Below are experts of layer 5 (counted from 0) of a mixture-of-experts language model. Rows are named router (the router's row for the expert), gate (a neuron's input weights, with its number), up (a neuron's input weights, with its number), down (a neuron's output weights, with its number) and show model dimensions 0-127. Each number is 500 + 40 x the weight over its row's rms, rounded and kept within 0 to 999. Numbers have three digits each.
Before each expert's rows: a language model's description of what the expert responds to. This comes from a sample of Wikipedia text that the model never trained on.

# expert 50
What it handles: Personal and place names
router:496505592447449475544545501452424526449549495487557629539475589527520511535515486503557605513521500587507473419485511536456467477539504403508484483504500484499447471469429543514544523465471502435517530463437563463504550439513533479513513522496523564456459483483520516542527553533488465493453482471467493508536460521504503543469521464552517572482395510521393562557518459500540461462533
gate0:483527478526450513475585479459520460480500531467546534537510533498504456552545493497495600532487488551458480464523502477547524511495526471470458448523506468495475470509572501556521547503501498441560563466478502564461476485561440510521542504446446424537540498477500500542528478537519506470488485449501479529494421445458499505513512444537452497491467532480512436484418520489431482487498
up0:538538516466502530504499452499479505504570481535524494471448494476436482443512503440509460507554486445535492529542472457454491470545520498496501476539535543534526445502515573545514414515488502507526456458387490497505459473487531470578451493489439581515475476529507442516530511469536443416499554509463517537503539476516523550400453498548470506519507498499474528529511488464550456485535
down0:485446449499457489536534499464569518492481451491581632499576484559517525463496524445530522525508519538432484451488556539507464514512492481531505499491520522485455480462560476513632527500487522450524551472532493558512446501523566492537520516535521512462479531544506514489477567463483565571565469523509474461459479451477447492476491527447589464508457514503443458499530506495518517529548
gate1:464515483495469473501563473508512530456558546501493535486482502590494512566511471528498510465529518539510493530517506526496499501491418493550457450490493483498470455534474496438532503474523452454552494550470458551494490424534493529569464480474460509516595463541495533490539483493539523480508515489480497502558457468516479398458497482509527450480578572532513462401443452472461495488466
up1:434499465510493461492525471497529522464572508526497493490574490546458506530511437507504493493532521542540471501499501537470540552430401482525451493466464472523501472533481529452520429489474489495507513536457502536523536501447559541548444481478468478455508506517528538464528515453494533517520502500461519509541541504516530510524518534530453484473584575512594471462410431534450484523478
down1:523465542474506448490469484505502498571534531482471548559475540474504518500541434515491487488465544531492481468482515523457530470422413468446396474527482432434466449444448509458532553391485521567582459494465514504512480458531472565502542437448498480461555493398516526539496506541486446529477470466544449526487550496542461489512524464515531523475487500452511549552497506487539498504522
gate2:473499521469478476573539410463454491442537554482543471510466508570491496483516478483487536496488552500513478481540458464524581469503504458524472434447530499527493533479467443428482547485501510511491593455501521480463516475494409495501474492401498551467491513511461476472425496535503470447524425521513444562502581500540438531484518511416463519464552448502502485439529500507529476448488
up2:493412496548462525511469494483453575514578525559528490514456492430579501489510544464434546488540514530453491509498504473503494484567501494564458429457454529476536510468464560548488530517591361452463472432495497479485515544480479485504517495474413536440498483494481467601525485466491455485492488479491477515458473529474495441415480561517508557566487491502450529470501517467529470464470
down2:473549550531497495603558509486576471491450509592473506439498495516470460477508618528545476556488523466543475560515523510475409492466539545524463564497478447486498505462567503485505493566420500508460492509542622570485530440537476518496518433523547480452436507480494533472459418509467569502549524530441515592569540522486422477539527529506483502493543549528534502535505561439477570471450
gate3:526504482512554525568447496516468524464537505569476513426359548548521571446490508504474514479535487532460458493539517507523502566438575521551566509458481480532489489466467561514551525481522491464496478503521510527455489516471434457499578574494501467504579562468505446554482531486477498574509413491483474517475448498502478490498517503500485511532531554498531453461464473474549545509537
up3:566542488473498485583488449477489492444546487535469502472377564566464550449528479474512578477502441527500482444560513504534524566481521501522590496509532461584472444439501544480546529517494510423517521480493483535434491435488480505562544508477472457515554475505565473528538540532498486557497447463526454527519505485522445467504511453475495490487489548547516458491443455536531525466474
down3:470538503528550460480531423553498447514558504507515506500430515553469487508425503500468491471493576456475494564492510432492537544528466448479464520473486432535525512549486513517591533447480495546555512526465484406490576485461519537480547518489455460505524453488515480513498542562491575415516461514485565482488589542557529425448446523471499490502580540533502511467472438456574489500474
gate4:500430461496457529530529391515535512516532577517550462474510540575478510486467506550518544472414534469497541517476588560523514479479513466500441479537555519534455488562474540421495567506470520522527550480448480576510497422511537510543550498472437433456563485454552563460510530437477547449496456518534515553597443488499516509495485463541513508522509513538543462504465470537427447487527
up4:437438435489507501531515423505492526560546506491508495402504522533423531444501511519543500470422515512508543576479529578503481453479505486568493513477519485513457435552473529452541491505477499499479506525423522543497501453465534495519486489488462472415527453465534563496531573427500546446479454532583511492578434531536497519442507461570459472496516518498605528505496508516480507546476
down4:476495541481520480485569504527546547527501511562520478622568461440535472557438447585531507448523479472485459536468489463544516506521445472537464498503425485482516477491432575481557550499535503496533460450525496503545498456460521610518474491438462462476550508473502535495475460532538436459508417553506450453512510564489512534488510502480521413532464524457504524473442484519549454527529
gate5:549539448508509474556530513451552501469531569484447519448479555514467519488556452495528547489512510464538530481526533590468575515496534476462470519500564495511433503495589530457504519500551493414475525510519503559441488451521452513488526526444448492506476419508519487506462488463473498530539478449505456549496500493577512413464467490441548478517474493460544445533457558483496470467550
up5:453532504503455542443530527517434421509488443511546513594423478415537466536422552476455517537477487525476489460491503445532431521512455550555534503465523489476499512483488456510480481438560484470491540473492474447524540514473511457511530542620592492511481495483395503485524472530466489522519500508447481539501541467425475519541516471535435521502542506505435496499529499533558518443499
down5:483471458501449481525534501493498555452540490409507468522528481552464554551531530401537520479484585493555457486465468494537502420501514458513502485575487506526494517486500535492518466511542468589548514470521534493560439509526533568561488426500491541431542487495550594446373514467558567540458509507519446481524438457508569517525551506496530505531416566488519560445510502467543494519543
gate6:492535506493486466511505526507496527471441562493468501531447448459599546470499465434438477476562531491490456483459483516559522452458467534472497490489502496447422510498467511400480528485546478511447514479534422529466532486511451475552589553493520501530501471422493489490503535557589510527496459478547480563549487461579448552471470490480441465439523551454505502564496429488487512510462
up6:488593522465443418519584506474510491457459550445444539546489479484510601394514455486477536533518486531557471476538541472511527525452532481464496523448485511496445461493542552474522540475492501445491532473503510534455517481493506483575564533501494490497474469469480509507545555574539476482497434494523494488501506472523509528483469428454503469467436572494478483570453468497455504509500
down6:600466499439504447523479467409454471505534454491440528441539520433497466585477439532454456505434571437555531514504517510497512538459453517515490485496536429499606456450480500526514454439466448566554465538464525487490545588500530518449490455426534520478557613485479456533484468493467556535472488477492491540461595537520523497435560506507516460526482499491507528535510559502485514521550
gate7:530498526511522403559527452497481482470559469518515475537549620484429515541420469466550572469542541489565491425499466510428504476511504478467517538505471421562447439468568591434523502461436542498519538504510509471495489470510507521509523483482553490482493482450485556479481532503491513537506574537558456413502545523574507456491562496445524493436472503524511531483495539488477518504508
up7:508512509487535475520540530475491467487539469538525506453506492501426466537543454508498444502527457494507519489444483531589547500540473494500518500441499454429500494509576442508518469595532547545515566526563453479518432470569509427511532430457555533532557456505517493463482466588486539518486458544554496439524538456519521471491432561418472504472482456493507518470469551540462540501541
down7:543513510452521482493506498490448543536516496526466487519496531528517567536426460425484493463451472481489535442486483531447482477426553537497499529534478433489481466493508512444536456503489492465554485528421477426527514548545511567456485560494565532448349547524504512520534535488502508489419501489476541477463499537532503566482565459508523503463566453503507545542489526487522428456467
gate8:409550545495471485457512463497514439572461460483491471456486448491438435515491489535503466490506514436514559473466455556549464455496485482533549510481595469553535502543518532465536490570490579517395463467506499534512607471486539404535513437511562479512490500442468584422520437543504481600473446487555437516455523472503432544499506486508521489524516526508506580469495547441437518536482
up8:582454450533589516498467537535470554485503494474480555475491544452516575497500531480522457488473464485469466509501556446490541553459493524485498485507435483447475499492510443490452547380462477494573519566463494490451470580552472618485500499505440501496503468494549462562455514459543505461485529497434584472514431529446565430502527533428469452443478483449486443497543409556569525511479
down8:368453543538450487495461541562505400533540495448511480499581482491395513480554584410469443533473564539553433499477495495510477474478491518459487532550547546547547512501524493546555538453486487495459503501463550483431525548548442431535459469484534531560484443516422561484444505528526530543462554544471560499577473467488517499503440541482479473571530541522487523572468544514535435487390
gate9:504538494463450488450530470475534471553515523518508518536508514443451423476502468575516524522447574528530545469504540467558513487438474454447468512505545541519514508510456446469488476554491538478565495487477502493483532477449520512560477471479497372485435449551544499464503479452593459424413458499579553503518490500504533486575530410480552543513410510502446448458438512496505464448528
up9:452464482517561518437536554495513509495493547499505472471537592504471502487546486573485460507443533528512560535515471495479540471491528489516467507506530490494519541601510419493502463560469481593412532447472522455493516509469513489507475427536448431507454557556494591492451460446505454470531543489528474481521496496460571489508486481527576473506448519534504523498468504455481442568528
down9:507496625500500537487469529415429393487443499516598617583472464485500463515530370527503487499550480506473478392543479478497536554534473484481511460506488545513530478499497508462526505502432515428544521580481482472506537502424514520536449552477543510564497490517491496479494474447542423469484470464451523510460535473496473476447519483420505437524461453440510554502565435484508495544545
gate10:562537534505476421435634450441468485480526527462562482517573462507519454513536396495553562496486535464541536473490451435495538488554532472509482479489456470505487505422539462532531484544519510525538511551478477522478485464525491588519449441521509509493490464558568501477455453476498409476472505500523465480529555437498524459531473473466511458489520562515556458494468496481457567552429
up10:512467424539512538502427521516470487536528469450513513492468530547543530499531576489418497523546517521422504513466536553524506550454495525575492537442518527553464482597477509518494542499466457481489480551505500485536477561469496372426534554585551457432489529464471483514554494502479532507417485472468525515445471549463496582424543516550443502498553464499493541553564494523543515562541
down10:479558499532527470527518484543539471451498477426543454504516505508438514486510640509615449467464587473459505482475519471561492478515569483502498459541526454514499506480542508551538505465544459502507525552517572534489524471438425572486470469504482555484500470489569527460447510472564489495520478523473526522493513463535535492517459484571513500493460529453494517504540509466493572480476

# expert 24
What it handles: Personal name pieces
router:490481594460465468542493498473583474493496541511539540581483529530482487475451483517466527507507483537502485433487494535493500514503494531467403489509566451520478449492424521576422535439464526473497537479547462404451519457591570464527482460543454537455482445562521511461460515455514500485563473429484519450551457478523484511523458432473476502423446496498378475573425492527521455482532
gate0:483511483482454441516544514449534482580516569513524513475563513546510538456543444463527470464548512406517526479521448506534515495522484442518477552479490565503515522534492482503506484576528501606454538470542547505462430442488489463521524529521550532501516475467537508452530504481520432430526475442527452496529512467513553552493461555492470547547461532542454493464488437529472455494473
up0:510496560506569598485442504526500490408482446476465506556443467465543445503456529532492551539487457546481471481442516545500431505474543515496566484475475495501511479509507490489530539438467491427539477561513465500530539575470494583443569490533460488504534505500512499527467512498480521554392528537453548541508530542466486468475525435538487510507550426461505524554500514502555566497521
down0:429520525503455497523566533584563471509565505550426513452439481490490468471572625487467508523497488505468480503522492538565527566527515373559501500470520533518549498539526433556535436558472578484507549471567555510455465446504558429503540455447474451472482511526479501528522508542490543443458507508508556476488445448550509516477460545512459496510534538542425494422481529480469451550494
gate1:447578512483445435553529510506493506475533490459525526473531497494463468533560451497584444527506481443554532508541462483548478485520440439569497460506531417466436504498574499494567519512550537492493541545509493514456460507576441443522483468460482490536580588449498486517545464501499520531490517428485524540453509517487538412530437525521524527515520542535585391475451508516507527526558
up1:490442460533582579457440543554512477560540472542463450474504475485505507493506559486455473511518518488444449515454488549512507521446488574478533524491454550489617537532459462492484474507538472525472496530507522562525571539409560531435551546506521526471439480468504562432468567512469470495502488572506463477502522489518507574415529472465429481527507424532453596498552514502442524526430
down1:479526483495560517537483493607531483457527497503539499473461495478556471564513649457567469532577538485507551466506465502519479526537493410486482574448476509474543498490496514522563468556520514467477515558501469544479516458536445454438462534457512427428454436530465597493493488452439500542515487515495544536501503463451506489489453501502545462535557435512516542456515486460566458576443
gate2:505507448536512489472478522496507492609618547531486469477550582532427516477485492564465475468499572553449499498492455511527508470450459499516455593503544557552589502514483472509472452574574472516522467505432463527504563483456474482493512477502530460504506515518501535492500448439566516462489496494434516466499493502507564532449445509450438479535488580508475465481460531479530517459493
up2:493457472519534513504497526501457514469466540535521538457498521504483477512544500494488501541526503496463456491494456568414501511464460413491533503557494573506548499527522529538481503588481546455463502484492520522512497509529440450512505477436530564434564587567493522478510515485494523472513522450432525435477372550450504528563499481439442506484446505474466441480445489538475483484545
down2:492457547470534466503496464532529566503429460555449459478415449498533471533496580482512402443514493469495559555553529516469468511550513449515502556525451525491587441486507406457519486587565425511424446553482491531457552444468488592423546554513534487482499453521521540479558436528473517453582514496555528486559515466542515536507549560466490409503542483563489522431535545521516472539427
gate3:516486472489547571480469560502447464413491535509475520508499519545539446519454489554476526475546494482489458485519558504544497460469540476424520498495533493545482459537422474478515443484526480468523496510497472503400520523509513474502548483516530436518533561505558554502499505509466534480462531464506514521553495512541457514514409481443469480513495462504456459605469476547517498520510
up3:503507510493505545517510522461443471437506564542512547538503479553508433495482464530521551469515499482515495472545502483522509502556565437360546456522508524537474410487457464491489457524514524476521549539548472460408507517492481476582479456501506497478529509527533469486526465480500521419453490437496497535578473469531454506540401485474469491483455447511453471601465486511508415448531
down3:456523586467463506544500523377418453494469502499545503518515473490495481528521458543487442571495504523529525400532439479447451501479483490559469519471544525537603614494474500495462439530429409538530475462500539487525549522400509575469479528530460607544498458501497493514492524500494522512511423512519496501398508451470526533503549462538556568512507510595416514523459516512487460449525
gate4:532545485492482515513548603480511454482520481466506496464448420490516580430523512456519537496429488540524490548482546547484498442513496543440470457519502515526481462505561460544468478460460504489528565496531515523418446532545491505575510478512564520438529471513519540474507554490469524566511485477495498453496515515379472508518527482487479550494476501487534514540496540585544551518574
up4:512571482470465503509569537460533534497540456497445529505430509481406545431525454524494579460373418515514553489559516476464602525517492519480516460563549477532444500461577437497510509444479462452526564509523508478387429444550479598533508501514495488491536472531512518409499526540510567527535470424518491498557482498476464456539493499486482509508478472431470498543449512534480499505563
down4:560512513503479509464477525375486482545460475515570588561581471427489591480467340540566553591503539542612509478482527479494473466485449529480450558555493548497492482482496522496523521432427478492518458487557475492527449545484479461556465481501508492437494509496528474581499509551479481601510484483443528554472524468447481459497505455474526589472464536511443516533522494481457536538455
gate5:503483531467527532515440489500405433460470445428505497531506521531516490478514467498488492510471507532469476481410476484498507460535480484509528456501509518529433493557442449478516517461486477525466567466522508470478447538560545482525475559493528495502470576437568525557459515534526504608587500431532482539470520562504478458476447455484443520468456487472542513540597517539489517482549
up5:502508530466468527486472455462495465434501441445476509540504533574494515515540468555483524486437467471505507484429483498440543461557559486484529473547459475522477482519521483461528509418436509496589545492488501467448420482527497510528483523464458485531492550479550551552502463557507478549615419468475517472520517495491512394531458420490503506510472517490503474581511464464478473460564
down5:531500455488494574509452483319453457460508565488499538514529491524415433459521377515525537548487512500461478447467527451526491484503475474523519488483480604548480462527483473539490535523491467490482568514461496516588480510402546423562518453459467501566475566504484453548476538576526523572544523535498502557450523550509542574502510450491476479553475485564454417501520479496515430449529
gate6:513401483480504541508462601499464467541535465499495511490540529499534509457474497476584493526517506551500504545464534558517490538420555498482478509509436532532562464507475520523526434466477435444485421436493526419507474538476544554473469488469540542432515428516477494476446541498523490569501527530476542509471520513489558497507545514553414486544443527496450549498511510552534415521449
up6:482538446510500503489438438524502561479458479549498477482441499477512462548494526484453489528518453525481445530479489496491478479463427522514502489439550531439469572554466429476444535524546521555502521567447541556533549557503475464472555597501519453504467515439521537474532474460470488475507511507478458439521415531472530539484519473481511528479585477466559520481486490477495569548473
down6:493455520522559486424486539519486442541572496517474498454504507480507510487528518525481502568490456460453439510544499529479553559461553531540454502565453523478518454597537563534426527488443612514514492444456521461549534511428533435462455474528541512419515496491442493542496519477484447487503547493490486490479459475496551539537534509548472593492523535433541532535427451579426496481571
gate7:454533521525567454472539494496449547482581440485490459462488518578484530565478551547500517466466463551486491541519507534486516462489520482515493541453467491468518505481553439442447621500522486473440477548497499510527522474443461586463488534515537437434540496439477473510481481499478484430563528556548571471488531565538503461478475534474476440469523513481531462515505490452525473573593
up7:534455439507432533564451530538520471535518550513492541472520527437541499428525494448547460480550500477492464535467498526524452483443513492478467466481463579480517512573510588581530449537479550518513502395548491523497501524548556379520581467430513572550512554485502509512518547503534501549480504470478519489470429486455533524471506514500492552513477497563470576466486509567528542509527
down7:477500468557461484601512525511591473477498493477491465391472507486513506513476615452554495448526425462513516595547444475496520475490494531591551476485520441523507525431481419528560470562525442552503466481491550519411553438472501510525533457454474407520542552459545518432486540488455479485548472473506452512513483451490457528521425591478506486532507539559511492362457516492467449482519
gate8:553494540462420502531580482487484480485456558479526506506544493570531463500535491505546542515512555561474463512523486541479411434518473403441466434408536528525472441463496518462614569509505484436558502468447464508485491525529402457562455491468435553515511492495547481493521517453477520518496502485525534496491425463477466598484480488475550544519485494480445522541504529427501427468472
up8:514506560493426555583523500496578528593472542550533516484500449537554512509464520498501496509503505495443503491452493563518468471471502514482456478497580464526487496471522486471529538439496546447497483452553443524533435451526491492558522488398558531504474576534525484551551507506567511539535405542464467528487478498501403493481451509442451523580507499492462491536555528449457504451573
down8:536481477464497533465454485485463533498499480496504503511555470468502455494499373468511509516503479500551549559532523477556518460486565522456550559507477519475503534575537505498504472524534494452507537449475433511532534529588520502509550493512476395482491554500511493528484484517488453494520573459528523487502520518510571439505568478530516596462547458549475393479522481513435497517508
gate9:452524555468495522543496489498544624501494492536512478516562527484577514506559513465490514488580587532480474481527522553479539494497514512565487461438466541454518469489430440484529529544582432503510485494477535501585493482448537522482441561541499559473482487400534500521482457489488415444455454539533457588454503465545495539503474522491551506539513541485439563479522476495493518485483
up9:472525535422446408556523404472514543506529525546527474521550530524576516499564477473525508486557563516499471474567522511465538510505545489488460484486475547475512440495501463468529588548572479501489527462504537495534459485452522530505429558543459559473490453440512493505493454515516492529445453530536452565465470459554518512498517496404549505477476569518450529524478493513477529447489
down9:584489498513509484536556493422482492452526518441482536454504453537478445452495366459519528436479435520511508492458464501545479481475512482502477477500488505469493461461535533544593478494462506532452541460482453563494472507529450533470569527451517478544464555520508441523535473537434513540425540494525576554481523521485462514467504560550524508514597447540558490509549534503449555536535
gate10:520475546442509529462500534466502586523468496500465510487526513480453483491459490499465486567447527545476454513474444591494523491462522472494518477475487515485529536477499509497548485437483452517536463516498515491518500505493544466487491467528428561456541516522524541529463500452555515530481463523460530427497463463485514537499440392461467465468441506495479509505523514464455491513512
up10:465521447579499455513506476531457476460502475523544507490471491543523546448536512533523540475583448486475500503516510422523516563540454588532502527517469509493420473478531478512420456532509545498450493465517513485491498505481428492508537549481568484557521468471471468480525493537456480503513546459504470553483479531457493492505555525499488545549533508492515539472491544535530549536466
down10:501450515452502436470509461529494541525484460565526467486449547478463494516543660529467531449467447515452525547517533489528534463562534508501528443537507523528587505475451491470471575476527464533508452514466482460526466504498508517479500451530499544545490464505548519517495520482540497522448518534541474505513416546510552572527475459464475462440412513502476524522490515544540509491516

# expert 63
What it handles: Place and person names
router:544493540483472515540513525406503497539468524497574578535527430522493539472542440491533584556495498567421448443468523534496484541515490489450416496485538460528400488498569517569462456407512526519563503452524501448509476476535515498504477519529425528530506535522438508521504481500497461523524452446500461527506509466547472487500492506486475521475432444517496502550497528513455428486577
gate0:483510539524532437484544529488519482437463495474529508526519560493469465561503502528509510381469470564468426492478520502479503531519490517542491505530488433456504460537552488475435517462423450494526495460537530458502462457486457542430506514447487550486505543514522509512451469517510588510571468492503514442504513508532511532497442587523507498452567453464493483531519513504541539521535
up0:513538521490468400436572489459542476451518533535505516529544541532466493548547452472552532401417539548490530451534491436517537543498467440563524481554537423547496535528493526489500553491434488482515566479471491477504478411480498466501519479400494493451479528542545520500522441513505503512490448490561435501525511515546489567509422533504478478461457497486461470522481511538526466480481
down0:609536566549507490426497456383459478521523593481561489476527465483515470419519296528487484558502458497541487464489457528422522479487479545459574492560478551494516593477529592487569514416535487479482539471532430519480521547484479485490515468569449443520550545518497490508532465439446484506559559517478518511561465482417516446498538512491486530524476527526491443533516508470424475473610
gate1:507507506498413486507478462508523524497485539449549477508540439503449430451510514511511507482454503487419524500518491484413495418489460494467518450499460496507504512481453545570452530493510538489454539477525452543487565530481418477517485545517476420476501462501494532445435489500548418441431560493436447491538414509550458493556425470548498541513432537532531526537478467529493530482493
up1:537504485497409484484517460486551486488509538482532526515504464529469474471543467500476541508460511496458556486517506477469542449455494496458533470465549501516539474439492533539492551469486509442498557511514429575478522540507490484514419549509496438538493463540512532468497501496546456464417512464453517507499423501533456500539440497540486501511416541535496492549501537551460532485509
down1:527418449502527547431457531392485439500490483523524524475541414477541514458524403497524529511495483506543418488528499527544463465490438516510471490446472508535516434511581525473554552524407468429495499532516456519570494537508482493447441494513478525498520478498570382527465527466469463477539464490533564489531527436510460567505497454533517575449488540468470441484501520505454508502507
gate2:444494497439427438498569459460541536479522516542537495570447518538546487531553477460524543511507455458532524500477417482515472471587464447593501459514537535519464426481456485480547496503507516450498511554537476617483426456500478473466483543441488503531474419501550511489550539518577439493498484474506505552495477502484483490530458544466498513529467494540451486501484496504463493469466
up2:531467436510561541523486513511478414505557440452498477474426469365469532481549545418464460531529474499517462554561602508528454527470586546481528544480545543453546517462525503580439441459535525503499483434494508576466487480508531484493540512509479484510474539477450505551504506488490514537491463515465479495485564533531491501472525520514491524513496500467513465460552523501472478510550
down2:556509542541506491460518477509516480450507526524468521540511512485452499564509493549463454508564509503494498458524507447396475553485458421435549477521524556527485457481486497487490481591457500508451488477574495502422559520505541516552457520487492519478479442487511526500501484463524485506570489551508511545564504501456528544565474535490479549417461539486505550561511466556490460471541
gate3:466546494448511459505543491466548524481490452557485504483541481466532419471481462550495515440470507450504593474538485482457510485466513543530542493516514419502480504517469485468519565527462523500488548576479492483503520491509398507510521485481482451499605458484502474503509547522488543494474583536554428578521459485516498423576468416499473446410454524541555444506408505530509469536528
up3:483577487420487471516584485451535539536484462501484508505486499498567421434519450485514524485408496496467598491509511476454510517580453475451452529498477395543425503496477550498535490476474534489495542527530484518539483445546502468545453552449458461534579451520454463464493541524493566550514520487492370499598510511518438416521462425519480414476435557547547430503473520544494504549523
down3:520564537444484512490533439455562584489508475469425505448505544525506532532506433504467447536465498503496534488515500480515476505531543505490469540512512494517456486506552447529493544558480492506494486512443497523545483515466601470536492490446537474459519507462517567519566532497548453512559480444503486464488475539563561550463527520528499494578439506605439522438455469451447479463486
gate4:500551542486478564441446540509464482448402520468532481491435390500454442489498599476518466562503513438497463532475497466518424539508481519386506552469561508548540478499499510552498568485571528481452502444495523513519487456473494480486437516477417514545526482472489495573488483512474549463496457528503498527541454477559427548530460454461442456482461497446479520487475515512509538500491
up4:504447481542595453502502491539521573551522459546488440521564545486494520500457494499533457444518503532452546529542522552446550461463498496585536432472461528386509519551507450450517401527499483590519463542509498499495550563501499506460584497471576431475517556469470469423498491528500479492486499485497488431423488533510597446528517524522549533531567471513557461457515448436503460516494
down4:460475531530550468537486528473468485507493484483469454560437520508453528498540559474609476531379511508452454505407518418550500525443511446475480488481519491592513464466488460441476496531531530508532532495448464480454521515519519498470504507525510492579492464521508506458483475565475557492505415557475532420524469484540545577499599509507487405427482481497475524459506527519581452493457
gate5:458556481522488467482539393462517489435485471505511544507431446499536428527530476491497512509505483481485420488489532528522532470546457537481482404479492506481453526488511495505488547551525478461475492551484479571459584442518510477477504508488474507488506461487533482477486526483534471472385548511541496545422462482486419525437502557528559497465480446503531432500491499540575538483497
up5:504508470544508492472544528536424560457510546465524514468432501477461498486516505490510493526515471522418484483455490458584502481505521443511458469412457510447488540460549543487482512540509409548546521490430523505564575498509430507531559481570496483443553474470475449492457496555562442427547493423566491529468528545471493469534463462560532508545508453433561451568519449499623567507538
down5:593513536529476474579472478525514471464534466502517424495497518544586404488516511502479509494483387464536472547501512494458476578513537585485523479517502519545515499551498495543538573531563506505502543522536498485497520544512515447514451501549456378464486613519562495441581514496489470524556464570486485504545439438403483517482501540456443481557488547516503430437480550583448421461457
gate6:464498446479411571486467488517527533480518490509512512484538477510517480490580508516408495511576468489424551526522479564547496494429506452512497498479434585572495445501469548461506557548535542433502423493528482598465521483469505525448515510516493487455534486445533430520491534517525468521490486480535538568481518474505415506492466421509486526534530457471498490521535463489553553459536
up6:514518487545559454505515551525496495586479497538499477466473480526525536482477505535537495519441504532569481536425527419464494523510509567546506551537547397473496566549531479535517503403465463518485533539466471471532501557500470437501536487513467486499485530568493549439543489495425539505542491477495529438475455556527583493445440527447537490541534511499545495494484485477473464583517
down6:368470471487527477445457532605556540503478531563482404474467504533490502568519633550489426466508505445448454541510496583497509468484536498561548407499436492494536538504452541481439477589508510428571465531498529475488466492533449555543494498489537412498495421458524534476514534474585536482484536554471494476520552489519522512550556457453395493480464485545504492494494460465537490460493
gate7:502521535470503436528589452464539417485534516499560504509521449551516488506546452522506500414498467521551546478468490471505472458501536476436509456457521460491471482382493541445521535536486500490554511600499457541443458421478510462541461480484537491517540528511506436511538506556541526426498509527539474533525531507482489488507519386539495473480486549501560477537487542443566536478525
up7:494448430521507631461445513513458469540464490525476491485482557517525477497504549514452470651487507513460475515493523484532480535509495464478517522525463543562585500562544517577455470465531497539447560457465554531541495564515545530477536489533451494500463509466550591518443528468439456469517537494436532474478516503501541553473548526489477528549505448502419529506520513555434466481398
down7:503509474505497469542523543559503446441585536472550452507570468447501537467468562515515518565565515527468471505485493499510448530513510419533415549512468452508473496489418564485591475571432539504563507501513534489516464489503412446490520539526529534504515498454453402505426538511475494532498451528506527544450552478489495431532531462466493535498510529454602467567481583514510504521518
gate8:533443517527545492453497494486457510498501507533564478504496477491486451412453550490444440535487485577487485519515526509460450495457500486495520474484477576454575484517542537530520552512571479495462531446519528521566505488414532528515464442536421467543429592534455490480487493480480501478484501593512489492495505435507472540484464445502460525514424458457409445526441529551491524498507
up8:497503457533517490500468536550507519563442479430473488448446527505431573574525510496502493475514522409497505533396471482554537514516511550517525497536462441541484524530447444469439439486481518498532476525449498502444523553522435486486534530496532465492584474457527505529513501521578502542498512447448561455460463567499521483541566547533509454459551458469593511459547496475519479535476
down8:460483503510502455521512493570520507526487499538405417566483521486461581508514629444530540441530468521473472520499568486444514467483472490541475466483564448511523567428429550473513522586484507483631494472472530522507481524476465504431558506489488448458464542501538503477453541600474522411505431500532444484469514488532582553533500505508504440548462437525407520483493536515457459536543
gate9:485527575425455427530441493513501471547480526484516537511498570512502487491494527492456479525554524509553542484536478507482439478443517472532472499499583548567523530497463531502522534574490473472441542529514445571530601537499504408523454489519457481529488475479504543503525528495567508488455526548456574550498456497496492529444521510432448505570482455564497464504507445486481482439498
up9:539532534439472399577525449443551479468481550544558534533537490502530488527519450518497534508523507505510554422550489477482490519486445428469478507477570502608486498541505549484523497607476477417508571500574433533527546453514489470535459518462469495530506451486507535467480455499558496446474514451500519564512528450490571528461447539470470529560508439554478440506506508463423446420497
down9:563479424452527495492527569555465558469482414517445418485461484482519489509463558468508543453540468467479507624479522503503460553533525551503503496484403455419533419491525530584454493530509496530541459536446554465504481513491411488502500515489513512459468515417520496438530528520530466471453458530523423521520509490533573567507502503504535492438548497476535524515451511524658539486420
gate10:571533515504477467492506379450555419527574545507506532534570486527449492483456446494530576499514566530492529464601539552499431428526530489530474465508493509613469469509461527465510490464460543467548481513466434495451514491533551483551541520447462497444442512543566471526483485483480463455402495470420499547526551494515561502512482444483531451526467487479492493486455484504572419463521
up10:477567486484477491520512437473537497485515508501536512534518504531503451540525459515598533472513570442472528472481477476532504471505499557534539448548506502516451462501514465500490507518522518464489478538525432507466473487532481495547495558460512547485533498502574498450501460529487486424476502495499453566551509437577474463587410490536457516491443472470496462487471482467484464509512
down10:615487516518496521486471504417474530517458507486496552479525511501456496401521378460448532503428466558458453478541508563439510424504522503456486465506534513515474455444576529514525498433396530500548514443511545447495496556421559573490505499537492496539484538515487479572470480536509485468417540430474463490527543485466536511511569489513508524464508526525446519561544515463442500572516